{
  "num_hidden_layers": 10,
  "hidden_size": 160,
  "balance_loss": 0.0191,
  "num_attention_heads": 5,
  "head_dim": 32,
  "init": "normal",
  "init_std_up": 0.0617,
  "optimizer": "muon_variant",
  "beta1": 0.95,
  "schedule": "wsd",
  "max_steps": 6711
}
Below are experts of layer 6 (counted from 0) of a mixture-of-experts language model. Rows are named router (the router's row for the expert), up (a neuron's input weights, with its number) and show model dimensions 0-159. Each number is 128 + 32 x the weight over its row's rms, rounded and kept within 0 to 255. Numbers have three digits each.
Before each expert's rows: a language model's description of what the expert responds to. This comes from a sample of Wikipedia text that the model never trained on.

# expert 4
Leading hyphens of key-value list lines in infoboxes and sports profiles, such as the dash before Wimbledon or Mother; also of, was, by.
router:106095143129101116157131177161087078127104140114107206110138116113183078083087110134189093126123121136162085135153055165161121169117099175144117129107113146108177092117159129114123177142146099126127147123146148133194196227124153139105133164100092079158152111144166091089132093122091055103116095079100134186123115123156166133124130124082056102090102144136129109084070142142101122122161120166141173124148181119109109149115152086176050160103164098119156185144129153094133109170092135
up2:131121163138127091072112146099146059149047157098124137134081131078193134102106067164104121129191108131108084108141123174126116164099145159097126102110109141081138112140180132122180116132071124121164178173068126149160147144154074096158139155077065117172103184136087160114072136115128179131120145096175116137188141130144145083123073144084133091091187146157124138139146139085134155099121151168127178113113123190119119156064047075166156162086131094134155153133145137156096137126147133
up3:155170164134096115138125132133169115133071155114161089173100118071133169119111159181095109120111082118133081137140129132149127120114163154130160154145086089058209096164169098152176145119125080110099156124157163096128126145177115094118118123159128093137134089168182121142071134094083118086175137182154107149084171172117127101188041099119143150082131141153114077134149139125178095099110189154141142065112143184182145151070131111152094182111150117068168134116125103096141167098074122
up4:169109197117076142194167100123077083134152095132124173130145088133121177142108139168149086179161074140141170109125111141130170110123065142109118114167076095125112044086073168135133162113107084134159145098128088158104111197117121094152097121105164099139148141103177177141093137097147093119086057093100192144158092124209093140144186126135125090141119090095172130127091157135124118158154094118137114147131161185109131192154145154125081149132146063123158149136157134118127080183113139
up5:190125144120183079126136136114131079157133162164096192119093136136151114090055153107079034180104113127158109113102101148078122132106085171107099129137151092144119102162137148144126178121063179226093116194180104120120136125159145123113108131097154102112160108089115114138150078139095094100166137172086084144137098118123133153157177161142123096138144131105112190094088130150089125127096110188148134138181150159184088161127128125085091106127132088053147146135166133133132158178186115
up6:089147113104081147123182140171055119089074105114160111150162143136159125126167098180165128188152068177078138145089120094093160086155117126126108164123180116129166093181111099170144118134135091055132147133102114168166190160118110120109110088109136153120124205072137163131107169103094112101135141111129141090125123154133056174072110170150122083108099113122138163145099164119116117095125104139129168080105097137117105175095127160133157165130160090162173100078098158083192191151159187
up7:133140133123121135113162091144155128129154134133135114185156102173146083191146149156142211152185056107159100073130160114174176096140075181110140074090090107166135109146142005094153081136168106148132114117100108129170163141128132105123137119106091151151145135215117163074101166175100076131123081088144130139111129166099178113141139157081133155130086160127071125116133125137116077156117138144111121146150140155161112146110151096176107113109098119135128106058183115043159139149111133
up8:102126190180203129144078143143126132146110091096071147121143133217202090139151090159161128153102078166086099150114155152135098114147148080119074154104133126148129153096097099119099136155189103137116175105115111111117122105020096090145138061130105108123125129117102154125153147133124120129116144179111142118123066177110126082108115165132133136132109172145155118129072160120082072182081108147114066189152175120127142133104136133099149184114144098093138121052169175107161181139156125
up9:106085172082092158145169140159121137112092103152156145162172110078189082085097123111119091150142151117046179123125087166113202133121128157114151093076130116120104091102162157100182129156153101136147198138173117174135104198129194130108099081131141129114115058113161167077118107160081128094126112121090135098134126172101177140122154080078147122104094096152203122132168117144136119147146137145086169160099093153137123076109113098140130152130186065166098127147113176061143156114100125
up10:141074109162147154156115127149116134134142151102185150187170071126147094189105062129109146166088112122170120127177097077103156154133123123163160145143112158127116110101145123084096130084101085156112063214123065085135126160105162115073154160128054140134162108116183091153073127127113106066174154161106167102128142080056143131105161061141117151153145152120092106140078147177177136124093088103088137091168132110126127150113176166110136088188149130144091119115135172117130182091144142
up11:141073121137140144103134154135106091115106122139084120143139096065098193098186141095092140115117096116141147131120082157090074153097090105136082125061131136161089122096095114157149150138191144140119120127119089119191076121107099175128146072138152202117134121135167156110086146153119161165108081155102101141141157140147057087137129156076209162164163136078117150191155092074148163102141160075114173180118152164130153124139122155158119084101109137165088133111144152208124104096197159
up12:135100094070074120123169170094156125090123127091097138183152095125163061085174129203115103121200109077091161126091109181109147117103121094143094137156070070147160122098068153072159094052165114088146154123160155076163180176132086109125129160132125123150084165103133193115077142147106106101107100145115127155122100143105112157147177091128190096122130094094189146108145162164133088106156126115086105120162162131117151112151168141142154167121127094182129086094155135152151109137094174
up13:152151110108129118108155184150110102070185113073144067096121121115173120089124131141122135146136053100094116117136119120112138079148103071099123108122172138154165096144127195183107103070140119087140099148127100133054177131109110129117121139117173136105097118186200129149118121113074126075160114145128189098120129183118116118189132079108134116149155155156110124151160172133085077148151156197091193109169198086103155182122132091144194164090139123119195148113103127140119139075139095
up14:094130148126098163092157123155163143120147200102150157095129118163131202141131183141172119134148072162123098108099099100165151123165111129117124151080134118064150115088053202121135201128129157093098119112126125173194128102147194132155140172150134130118109135152142061118127136161110153127111142177102130126153131075140075140140116129090061092104164116130087077146130135082140111155150113076113183123167086163156115130077084139153152138021085120194101177160110124112141101095120122
up15:122128090087095121131198130119148084183112122092134132161122082092120104138105107136144126156122111119134072114078095118084129128098043123154162123127134154150129098132077090114189087128036172116108207140139168150163153087127127119104101185100119118109118159122092134182184135087139139143115093134154076169089164094134108128120123150144117087170189138102139174140159121114160111150167088168106181169140178140122087132062116147168115154115149112185119159079107182082137163186099190
up16:134111148119119095059145132187116089141151115154168128115126058139126130142120071062056116104160124106138126076120126147098131133123081182103114112075127178186092074134120132141175154137082094145141067112151105109171152155095119078102153186119140102119162160108170153128089158146140113105124135144107152076141124124116106063176111155132131158160132220145120118114132081148119172140094166124123242145087133127103122129105128174174137142096078147130107154154149123142121118179105229
up17:148137157153076121134110110093078125087115066129143116119106119118141128076130129111175099160063137099121094116187077168113141143152138118066123119184137178132104144070182142127231154121142092175155130138083164095149109093164138122155149121079184111144079111140128153124145125104118133143085095121054134198101124093137152172098108130082151108181189130126152139125119137156090098143163160145191163184070081172121073186085117123129123159100159149148178143144071117117096138142096119
up18:116091101105148094155151163162177121153093139114095208109116134184090097126179129155110112146080168163136130147167112127123088077090073189170120136160085143132165144104178155143117140101100139129043147086141144131154139098155165052161096128101098143097121105202145204100131120123165114138178068140153139105164100135139164120115124091098148121136086113118099078117184102145161098095094085195129120142063154089105100141112070149177147073061127129130161134125108116150148079153131133
up19:128084115120099134114126147102126122118161108149077158149130145091173142109113149122139094107064163174142089153107117123205136098111131131217128098110144138199081144070133099095152164143115088165139126117124163100102196140083111109131124146109071151195159128195133143129087181144151140124152193142080129180123165113153095067100100148069118069176118148147182142154108107092131177081148178137192096139174115116087142136126093116124118123100104147117155088153134083068153144095078175
up20:122108175132124139182138161135112112085054136102049110113118116126144120193061125101118086128155115150122099117126151146164112174077091198065133081125114150141102114165139165126194135163152157167148128142131143127089172159115132133104097112150136100136195096061033076144101102124120157105116187154109183115083142102197174143134104121066113146122153138114103096103140152123129137149166143135072181150132148098090104113121137112136059118163158140088135183144081127165173123142105180
up21:180102124114087110095132115112140039121149125129123186089157158102173132094131083106149171120131140196120120193168167109182124161144058134151094115107135165130085120190134082130205112178163065094143177125123097118168131132134107124073082080125107168119084145101156145091161123087085154183134128128096088113170117137108144090158126179080152127139134150122138126129169086081142146146109213134134129111100124125091130091089110108118141109079154119211150138084107111139155140149200147
up22:177082140108088121132148172122121089108134119150145121082095199086131176098120149177138066178121103146079182122138167100137110133068143134058157144102000074169094091124138188136153133151080100097097182063116152130097107153136131128141111131190130138114169129187113094089132094106151126145120122141145161147112103142152119108117142117124140142139122090142108146095090135112066122147134134161117082115099094115139170166149138151183135170113146147151172164061100126161068114178105185
up23:075139178126116179161140129146151137130108117090128192132176053134136177101062178131116030119087142135076095127119080121141154099130168124129114139075121112134130132139163201125119123053139073157113128133128111178113124143071098120157056138154106164144157089188098158158105067095133158172133114157115133157104183108102157199089102119132145107128126124138131094131133113171109110118149166153084143099149146092180117096115173130153169125098123131159172170135190124135098046104098121
up24:124087169164129186137163080130130116115121047117093125130143106086122089123148151113100096153068208062135137145164118138117092107139156136075118124148137121207132087112106142121147081140150165128168097108064082095178183148163100151157113195149155144081137128126109175122155095101146092146143161147130076119120087089133025119077134136177149136156144154090151169139158098062174119111089158157165133109105128122103174143168158125141084092153121131179145154151137114111057141150119097
up25:121042165118114104155149111027114076143169154148134171122112128087101094146098135143133076103200113119141162143133134158167171098126116039139151154186120147174128115141129156147113203087154169129112094065132167120167160120144121139101125104130141125144151107101125149099120120134119120117183169192135125131110118175058138174125115116143067094076114176121101170110093186184116163172123126095150114136071108068167134127135153174109161104111083156159088149094096102131125142149071138
up26:129129173136158206084170152156108178113139151209122128153130123118133064107115144147117103081091117148154128102093110034159104147124165134112029119147079132190182089131151171104146134172132132083136151049123146101172141208149115079166078118124124109118138124116099117108146157073108140132078109190126133112046146121146124083153110089131101122123131141125168126211146143070136140097119135107147089149115156148171141117140114147123119135162158170126140122136077108151152116087066119
up27:116108189172096120108155165122141091161165091100117169181139150120162127107124106087168098156104205137097127101166110143222097200170113136104111149185176153097182130095124156103146211148132131117143103098172133176135099144152130057062121137179143116106163111163126088153158091128117115115132082134151152084081103143101157110126102094083105136130112146063125105092079072142100079132162145120177113102150151121113151160134097121131045122134172152092152164114151157125138157084152085
up28:101100129152141157090184210134148113133181089123155188125114073140137158138137125073132108110076115146122134109136144090140135094132145182067151097109125142123192136124102153164113099102141106153119160083135136087147104187151154137139079185045075160170104110127140105132054112083131166119144155127112119108091152119135111186178130096055158057098066125162132149183132067167157140145104114105136156156103152206120108140073118151113191127151131119119143183069153132149107133099143126
up29:143122174135081108094090107146042075149117113114104164149130093074080131142153165160153138180097162135096168098186137169156127124113079085117090114153086112084156120171152164180151169146136139136157174176129139182130138110131119098076068128066122101171201130144108125118130097123132166111148126123103119106114103124081130127124104162173100116033136138119145159087135153154156125097121103181132146153083134102162124149096185135180223131183122078099097107177101095141135082115101137

# expert 57
Colons, semicolons, parentheses and line breaks in lists and infoboxes, especially Coordinates: before degrees, also time colons like 1:59.
router:196097121157103115127092142174154071177087138166090110098141100047142074115162132131129089145120093119107142116112093190150090125089101166153094097129152110088164142086141151108121140127149162140132173132126133146118234180132121100130126143131163112155156093175144095099122136130076114133162113114122082092113118131137168173075128173125100073105121114140157084116077099154081130147196131148091130104136119150101126105175124042183114197088152083082109165125122176080166153172111171
up1:153128147100076163123105110098177105135096118053070135113089158161058120125129139152204136148132080144136106084154157164163093189099119163110108216119151120152178110115188164150174145075137128128120141103141118128129135080137112112150139159125137172121132153187179173118130121130096117132149065095123164189162171092116111151071104159104146075209166139139137051080184150109134090125113125142106148101104127159151112123132068144137138130117041087142136105103131145095091136096123095
up2:187136112190121163139085121133153107143094106103141150135114104138159099177165109047140169128096155171088154134087096138170102172100122122067058153155144149079107126177102126130114105148133173166114155145115110133119085177115140139097164098101081071098155123136128142074140119153122177159099164112138151105144170047113119118077136140131145046162133147122100121138156173104136082136155145116081068139120152127136167104164091045187104120138174138086201174150102111084128145121087178
up3:140192147117158113108115137093123153106097145191090196102120162085111098100124139099129122092099106147150155049143042140086146122132127139098129109161117114145093124145124125138228184116058148137159120157103171107196133154132117122175098154123130070145112069144102094122135138084114152073124125175080068172140158153130083099124118130105120171131116121073137119160182145097129110162140118128142201119051127100125087139176112174098113132137164124051138133099188082164134108142141110
up4:157115131160133171163097178097109125144109161126143099129113112141156093093124186209136107132187096136055143175142129119097085134111200160072123136148138115114123159124112090110120057076119148132208160149118101152114173091100079079111079119119150144146153144073182172133099112111104175120160098156116098140126119080072126179123136105155122127166119100113174125093091082098099181132154123150100139032130134121094180095125156153140157205127117139147129128149107117101143183081107189
up5:172138104162104115144170111166097108144141185176134111102119100112132198089136154148111112136149148069133139112132108100147129095128107098151126125103205134163133121133176151125094181081169112147135161107159122133060072142143113199151067102128119146125156100114144090161092102116131146099125121092134192148121120121195106073084089118123168201109132095129163089156058196185131158122164111075120124102105105170165151088169139084158153152156065203130116127123157068158129092160131094
up6:163097113120117160104119167144135108105150124122097127156170137086079061091164150179132141125117144110102153116120058191104157165116129099062193163121097164097160121104196048088146135093103084162175069130096168109153112126145069136127093136130133108179135141135119122137200108104028105115131124163148121137109076146119098189181133138133161146134163147129174186102131169162097122126139121139103118134123120072135147097152143132147122190130125187116107084091150127057139097074096162
up7:122152146120101148154133184133115101136131174107080158099074149142145081100174163150083132162102150087132141122106102065128104126146117123139067113160157146086138138123102161139145142148070084134154139094125084117148091155126147114057152130191118092073140121137096066114139143136158149195105068115129152094068125125155117078106065133099120159126175126096157153093141109143151227125088144198151179099083109073088159157162105137128171226159137167136118128121132153142159123124073166
up8:190145129160156127106102113131110115121122115109073172131155115128096095075158110120134091102189101215133127121150141141122133150094071162126106150145137153128127160104135100151076123103109145151080184122085119160164139199143117132132161160129073147181142132144091186146130128075058100197146175126052111118145142174129143154120099137080119102145130103119188102171165156115139139160128125158149155134116084193153082086071134146096075102153191103109056116113196152091157137101142076
up9:130119125110133162105169096164127089189122080163073204081155121136090062094079143172128089091104123087090096141120123099155159149150119141158132145121145110093139156156207063106155143145120182137122108187146094122168148099174126098123070082108130146149119121055106149155112148111118170195145139147066156080033148136098147181141154090145163144166097142115148066131114104127117122147175127139088129119128125100094134075132157099114134130098186177177131118086108148097186154118119143
up10:120090120172086124176169130146076096166064079180110112059118096075127072113076079162087104130179105113116130104096109115114154123122065155138153104109147131189060109141159094132102133120125134127146093159147161116115063151151139093091134128198171131153177141143108181093151127135138181154123140184141147125151191136165146174080094181093075105142155170073092158179109093162114122111130118173095138104102105127120126129160135109157129129088118129151132152166138125163223121161164161
up11:132174104197138109127099131196099160141129127132137096150134163096127105163148132150101067161100107138146126152105143186146124147141123122122082153120070137128151107085124066102179108125131112140075158212133118103130118113199159146167149057102121146098159081145162103134187187177118092135054110109116117117068124082078182157162116114132168131163082157161111108133118141076185128094134137178085104129107166156148128093059123129094135127065088134103163106137183128097080153179103137
up12:128128160111140089075100197109109176142107073132102132063128117141137101136116088164094143183170125154113129135140115131055150128185131159123083209091107147061152125079133106063086149164166138152177109095122120153141093090134114164142178147125113064159152168098128151089129129107127159075164099125104091142162163152122110182123160189131139126099158103146142114159135128188146143085079103181089131100060109092112206122119144114140152139160165207126140119097103079179146118129118147
up13:095135128182138097156123151114129148144148098117046170075112122062100134152189130087181110129086137092116151108190095085109130127054128156081120157140152207115129140132153129159128124165159167141151138159165127098134166089127066123098102110142146149139159135134089109103177119147076126110082156087128190147087135133120124125090142184109164116101195130066134105074128177105143149101144096178066144162140104141154138185136129130106136210115095157196106101127103181169100126088125167
up14:095155099165165124173095179160104091127115119125181115052144130150107124090176173117061167113147076095109129147142128153116125140047180155165131132174157146073184165118134115102154137094081139178107084110086132094214119151092177099172126107064138151121171116139107104110126050102120147108165125153143098096123129130123096169080098132114112163180147168110123103093134122134123057162146191130105164128084116113149092156109135180137130127055131190110167130113151101139105146118111171
up15:188148159147106088139129126159069155150124148138112167116137140112103095084129110149128140161136088125130188119146112074103133101149128110137106190057079101113123092120100153120132102144179131123108199162125165108102133186122057176127115112136164127110169094113103114111128132098091173148095101174093127154097050175151170166120163138126098075112128120164166093135071180108081171162135151144052166111175157219066132129151087146092119143097197156112155121122168093137095139106151157
up16:157067161090126095147145120094162157077162083104147124153106155081141111130130136183084191151141105110117121131105146126154135125179129126110147161158162085068094070132174123119109156136102165182218110123127072114131082116069124076136126127158102184158147080151130099128108210097109115104097135139135098143146080153128168112113116116126147149128103099121147156160180120140100101046127203090051047135108140102152133116108108196133105131122139128112132161168179159119175158103163168
up17:190167143161133144099153137160076116117109090124148150141086109146132064158133128127092061135176111115096106163157189149117176114163196126185150142079124134118125140193131135126114100139081100111119146113129079113184126124103152147171171123119111178152150150186129081148134074131074096145103139071155088135126128167084143078137101123094076152124116147146116169120163134142063093087172192079049128140113105166118130097120116119142142107149146111136130051212201101141138162095115127
up18:134151117114123092123165101189129110152164128130116101087109131127132094142114076152168126142130102161094122113130086114119167052140108142108123142110181168159151109097139159071121134136055152166147159090133190167179164162127178178121088106105110125139191006097131100129136108098070169038083166122118107102178142113140164125184127146125102113162195088123131134105164094159090107141146158075135141089129138184136163157101146200184116126118127123092108109089136128106096140153109104
up19:189087077182080137158042095118081127143129137163117157175148141131102094125129081099159109115109164206122117059074097169111121137121101204077114126086173122140166094112102149126153084050129140096135111153123080163120107179076116084099131118158114126098204113161111128147130161109098173125121086161076174143115110103121168211124142146144183113112124133136171072114162136103150162166131123133122142139142082147141085065126131151118142159167112181114131117122122130136155154074106166
up20:136126155161166126121163113099029140130095143168134125062068148157122083102173143143117135124082153191121119162134049095143119210085146134098069141114134072095118091064184145160108157150106100136110149148154098098147100129209139141084143129125157128147165118123125112098119135119093158143142157058081118177145110146117155110105132193127175099130172144127112055158164209143074138119128096200096106118191142136142110118114097099124134090154133107094162177137128141109141113139130151
up21:186200073122140077157171153169121104124155210129099136109118140092094080111188121141134123133112107160105114080120116125127125149102072153145117137130089121115240080156160149042097143128136136149066143128152168128181152128171103089158095084057132116168155091139137144107148141152124142102120116136164111200096147131116085138140117107115117166181144107138142063144088084151106123159130160160106140121077138144161135152116141155113115168159120092127183155063083135084152187135084151
up22:132166102150144100173129095124138159128108146150082131094119095106136120134145133115237047119122081110161117081128066110133102146139115098175140156116109118085117176128129056076108115153137115104068174109190125141137158083176159146140135123123106108169161175128117181160166141138060104141147144139135188146131113166118132149132119124086094095141108149083140155143128076123126071103208099115111099114060137135188122116117179100131090121119198167125174141165181207094120157124151160
up23:148145119135077177101188164163100140114149109109136115127140152141090157125151110093098193132059112044148122137184145128148162144144202166175125135099128098093125141021146128163185142132129057104082097121185134155099140144161154101100195108124117140150118175124183099109160084133100190114159114091104098147150088159157180111094146109088154146102154101106167052144113130141117128072158120090112152137131153108104108109101168127144123140139078113155145131105045103129154121151131182
up24:079108209128108165163144113105134122093103147119101150111158147115100076067190154169112125128119146100151112138152097139197071069157174169162083128100154090141159135104139100163111134106095139159173184141178132142109130085146108138126105110121090044101191129139152113112163175046138117142190124117142072131099150099158182116111162119099121076154147190102153137154126098134130105117106106192109105093201124160118065157150118160171173099096143163152124114156117126134143154122062099
up25:136166073139081122080162129170104169106106139149097129137125155096145098173135102171125088138072168152158117086129082128141112104119098140156088135169156102146159155111110167115056110086102173183151132173143134114092103147105066151103034163099075101137138168162120160116176169139074119124127160127114133088132161137076152134176159094113102188134133107105124149140121112165176134112141167095128169081119131052193146125110095139057150175113172161178122095100066144156171149081113132
up26:201121147163139196058105148120135131168099119150109118138139114096143080115152117127101142168134147183097111112103164128120216169071085215117110170142176125064161148084128136106112138078078145088092170090206204133154173157136114137133135116117088064100112126145120134121104197160159163114140131108108117114091103107105130178118148107097160110128100112127120077122080145115155123109140097122153135127134123145081096111117113165112085158157146112169182116074106149132156211098075111
up27:126100090165075151132122160116153109069094152123130146159131109130172102069153137180133090089077097099095166156154133137084075104097159140122081126199085146128195116112149091061142114162052091126120095095102107115131084156144156104103153126120193130110138130146110096107109159128097110129126234128125152150126150154083186109121130194140107117105182124106124164102157133126132124102190123174139171216121093149111158114112113091153079124139171122134158193128141157186138119108069104
up28:129168112095105148106084198129121061110098148146083119059066111121066146142125093104140130160151124133101128113104132102144106112089085124095148129080140171180161140116170164126170125166095147163129185175143132139186141094155078113178155106121136137135099113158173081138158120117121114159155127074110089152129148113128173186091183158045172152146108120183032149110136151160155164164091076137102133087079094101140149146092162085100136147057170120139108106118158118157145169144112121

# expert 32
The unit m or cm after a measurement, plural nouns such as photo(s), troops, and pieces of Greek or Cyrillic words.
router:176110087121149121071142153166115072137125102156206136064127099076116120066158181119156131173146089132192036134109186134179106135130149154142111133101121084169188132097148131115123095085075173163133128149095147156139102130195106120126116159138106058135126149149153137082082131094087133134123071170119160174201121142119136126055162180131095113096130144099127139149119141152134086104186146153101137133168115153113066141113147136098106141128114120110149183113104096123078108172133184
up1:136078131076101122147145142195133124167098106130161119149089091118173156135131174180199144174093165127093112045167173147138117196135156062078135141079128145079137112121102100131123111137114115076104096150098096090135151081130040139107095146110129143143092148115153120137160158168118127096120172098144088141067117081124082138138125122137057181135178136199116088152161144073100124099182118152146162140107074082112142107132121160157101136127184127095125154075143182117159152159157113
up2:104146119091116104082113147140141151169118140106125172109133102178126133119167154145176161114101132129147065101092139195130171091105108054099139157117112171162113092183180088173155096119065150101142176160216093132149132122167097137156108167112135157154090111071103096107125109129084079112134115054143088122119160067155080158088197115139045114142134129156134172102091192153091132130120134158161187124148111132131134150082108118099118162098109135127102137147158151184145167159077089
up3:131146088110102113087210152116131116084162109149197100090098120109098139107120117137112128143179106078161172098171077172121070116197142183108165108144104077092077150152170197114124137124111092147105138096181100139169178101114109105120121148125091067106138185108146125123162144115111123094095092151096092088098096223145103186158080128106138130090164114160059138175105128150139125107148142139095077118149118162082161143106146131149108165133169150155103146074157113161148103159131186
up4:140126120192085116087157167120187127201123120153132116109077087175135180076098134086174108114169191090165106114168129147113117075050140132135139160093106128159109112083145091136107110130182086156115092131139114138187124114160174095118106154127125089132217148179145092124165099125158143062120166101134140165082079117124057145189139139165158179132127078164136131118113087109108159141115128105099133133100142130124112145105158131175154180101133108094115103160115066136063153101144187
up5:111123113130154112101141152239152135129138148129175147081114108129133135041109141079168129144137129105139144151070136102141122111103176161107115137147115120113126135115212195140119134101138107089161174116138114062117144170104116109183137134200124127058097122119149125075093163124192149139132110123148139119056108143120166159110130066050130147121140165170170139143099143098055090117168166146128105137109102181171121170115191070137091111121162151159129139123124085154077098108096175
up6:104139144092161113076124115052141093160145135154161118131138070120132094088157173133147116100165099118165148107112141168146141076117098094194111176148117105121063105128148137205125176139162058142111158144130069150145087110140162128164100145116149056162086126181145155123123131115151199102171129171200103089160132162141140141110145164092087129090106129144113063123140128167128110078155130081106124142139148139067135100158143123124110043132099129073150139104190115167115151095145208
up7:124129134142045110119130131103157114105144126154063166108107148118137145152190104097149071154103114155097122107176153122178126121131126080063116163144144138193074104147143153080201103112170117114114103168132159104091130167139099087154091138131110139134089113145139148108105155055094153152107098086173194106074138147208161150126145038158166106138062184119132172139183138075143173152144081141095134165103157146070196137161112161131126135119155113101079114146138104137109140110134116
up8:154133120182127107110212116185142103137135117135185135122134108201129124125071153080129121183085196096115177112116118165127100091107098167164173114131114123144107118199177130143106138164136117104114107142130100120132081168140141144150102116152108122216130102109174167100074114173105158153079152160127066117166101134102164166110141106130117112132123119102075163076159082153118098128140139079160104180104140081186154124144153137095072146107140115123111115148092078217151117046168134
up9:111148128163077111114123191127161115117069128117148125130187086150163108099148129116151120152195144138151143062131130167137137177179120153131089113196136174152161166063122111166103189085116184133136096121170183087136092136090154168169107207091078118122132122116065082098139110136087139148127121112116146145075021121124129156104146115159161157117141090072188112141135123117175086130118138168107112120132120060119105146128141094068139100175120111159091133114122170124184085116151145
up10:150063156083173109099179130100073119086121156154144130193135112069075086096138132136096112066182153126116121108123131112108190160125171070141149181097189148133122106157112087127098082162117139139092188110083124109135130169202151124116049128126144104134175119083144155129109144135099173138106127162112155122139170098163095152115163119109149111079149123121111097139061107124120180084113136105164156122068091155157120138183104198131064098137113150081130179124133097147178175133132168
up11:113098112145174124138134129119139118148081159160063171107095164078068086131108124104192081087112133097166129079142122130145171111145103109122192090098073088150144088089164084185138143154105110103109143108136071197103109161141142071084172117122096141072140154143155143144162153114117136194101129115099127107085133157055123115158138163183122166091133145170096111127112171120174158128153086111132153147123095132078137151161142188092155190114227121115115137125162144109143115156113053
up12:154116140112150083067160154151161094085150089168152130075129127111141125090110179134084158144069181122140121055152169137177121137101149133132103187131143155191122113110122163132079114055117179145115140110095074121144141173148098150127144148097079112200123131146181105057106124158133129108130104084174110180085084111083153104090137097162085056088117095098142099098160129149118141180194093181131205101149123133114089125146119168119145115123137135080136134137109152148080123083129180
up13:054140148060117149128151124161114155175143131122135126105140148142098133141075147160167078108116111076087101101103142144127134124115141162122171157155168159184091092043135109131141137130141135141114120091115105151124090134126182083100153130118095110121118099101107122112184185156113107105147117135164100116128174162184129172096158187080110147076154187130099103144140185127122122137200113146118072134131116150103082140129167101083138139133125106159090111082047173137255138142160170
up14:104155098146178081138112140132158058166117172171094100074150187108118155104178153171145107097197138091112154150121092198141089118126105160142115126078120092152147125062141113179138094127097066097094185128129151126164161151143088123156140127129094152141132145160134188136137156100124142116124106126154123127149138101115135124101126129115028148077129189110076113178148148127149151063140140143115053124093088155148122127145141120118036104150069202181171147160145143128121091158117151
up15:132177116106139090155157157112156075135147086115138125149148115087134102127069164110144141144109177088141120034087119125161202123097084130120084125192122131154161122101154088107154168153115141133169145107155146111082085154185105140133150092125097149118088103139097097136077145102134073082166203153118077177187118089111133161127127113140109117137100131061119169093188125146114107145163076173113118153156159133141102145131183164172054124144124183087161141078202091108137114126136178
up16:161053084143066137086161174088134145091106156149093124106139127160121085167185104145103102119176106151111160138127146098167133169149120165084090122094092095179093125137150119125105185095121087125210113183175079180127166058121158060116135123174140134185155154125133183116173131173087132123100163138106128147219167070134105142158139147040165127086114138120125078111110112131138134163138112171066156147111094129108132150156152115115103135114147131115135152092084101123126103117177132
up17:145171143143072152138108099152108128135185131082137112074155104092110162050144156164152153164154076086138067149141130118112144161169136134135155123115081122141096114118145135077148140075076087143128109126095146074167146142115148129092134166102129149072117105191121099082087100204101082119114153169092107134135035133102078101165124126094153057139123093168158122177102177088151127127169156083111086177159165160106188172146148133088123113092134151093174129109103116144107115161121187
up18:137124139083097125114099119132081178141095113169157127121085065125114160085145166102140153117105076096130113097137137146098112154140130160153172220146091127122158123129131152174129132103099077155175074099116119084052101153146130161123131191125180138137108081110159121109099069153107100132153167129128204137188087191138079168133094128163128105050116133096132094134150134166123139171149188107109176133104155173147193105117077137138104091070200113150159159123094129167152105164092143
up19:147096102097094109127144141164172114135210126100131129126116118083166145069061157160182104129149065067138151125129094123119103118166103122145079164113173138117151074131086097176143138099151108145160165110176104122120127155120107085092129100088128131179104162149153132140068138131082142149107083114145117147118140126112101161116099115186137128151079061108197146095145119097127083134126187159167083119159161128171149155070135123124072150081215102138118124185100111156114124232103153
up20:114125179121111173035104086141193110085122174059170157105122079107170074148122075127103147161131134122129134159140117125134113150094120164148157147168075124114176124074162174093115124105127138093109101142151077092141151079138158120125082132114076131120052183068162145117168148120134133151165104145177131129102066127138117182149174120133123123120113154172076111165119122079118100060152095122159158099153141144059162128158148109166078095124145157115186154150150091154189135113079158
up21:096128102136097118158083199156178115111141107131176133150112132147184144100215144148145119134157065144133104128189113126159098132153148125173062099127134182152138112067176152145134076084105063221220125132092115091153149088121110109104109121185077130128165176078154164122129115141089110146124096166083089129084125105161125127098114153150187083092145138144112139177118144116115135080154133098088133114153097131123142090116079116139155156140146115128196087185143084157116088116115125
up22:128132112168146163094144092136052139162159145060134085147116197178131128119162181125183196181111100127104117103174135122128187152149111190117139131122082076073115133087102193107105134132126152128103117128089147127094144093134113112145084077136150169088149096119095157107156149142079121091122150131123158126064120190167110106143052162125093121087172158155144078148137165123075150105221107117100138105092114164133106108097088120135110139123117171140195123155120161110133104162126201
up23:170047061126101095088148083149150161156100160076108122042142135070107174116144135135145088172142152152130142150113156167129136113140146120097094150070155147178162093111076110140137072132145120128186179134191147121065101150120080175100087097147127033100088150132176103155057154158138092126163154106107144124137172143095127160095115157135133104162106134119157158113132188140169131087149095144145115154084164124111129118103202158153131130100116113140184136075096131113144129138079162
up24:139171144109143115133165156122131107132135125109106147059096108060134121128137141118125107113120130188144110077149190149060098134153098088072106170209081136104126097119173060142101148148113107088083184141134071100188097121126125062105090173148113147170154099145133123121149174149119163099131154106158107104127098114145137159133072088091102113143216161100120189116187110124165142123118129152158115177079106117146199157102098130143156096147179112165169162088128182101150083123082139
up25:157138119125098146090114166146136113103149013096127154132127076117113134093059197113121137142169120116137156132136130140161136169106079189156164178077141164170100155130144168113129162082148099146062142078132078131095103110146117133157192160118105089134078178182173130140155138137125135163151116055102117127172140154186116156141175171103138070106143130102135101156168165107089153104133176086102082116100129131130085130123125104109055167135127133169095057132150107144111088103144184
up26:106134138092150052088108150125132156165147096099153115068100107129108121100160114135083080044156157161172081079091146170106101129119086119144108070118101150149140161139130142135121122174117157188113087110179110123149084155100169094139127189151123143110173144123193132150055118120173084113139150203110113143134192116132138128129084207116141143147119120093137174160132146138108113106108145093173143125123097097163082074111129074159110103117192143160162173157150127146050154183126166
up27:110105101122104105121126211133148111077086102119111119141188117135185152124134141165094096186156126137089160112127156165096129076072160159106116111130160184179167124124160167146105090082158072161169202136137107137100118122145171079124152106105141180174173141125121152138079119124097103063092130130078065141152121117160150069136126169188112191138118136153088108117173100106129142103135212115081140130127154184143111110054130124078069122137126111156163080150160134142091128127166119
up28:138125148102073137092139134143159100197129118080158142150149154097075115063147110147151071120132106103177133143115152131126142155185160113112100157158129108086128149124127126123178149149091118095115092069123070126192186143123116063158137148136113153111156138148100156117143159076093128126115117098063111071175142180081138127118202116125152182127113169121110137143131120154142112065163140095145125145131069093160114045096163172207148135136101161082179115066159120141118086140073188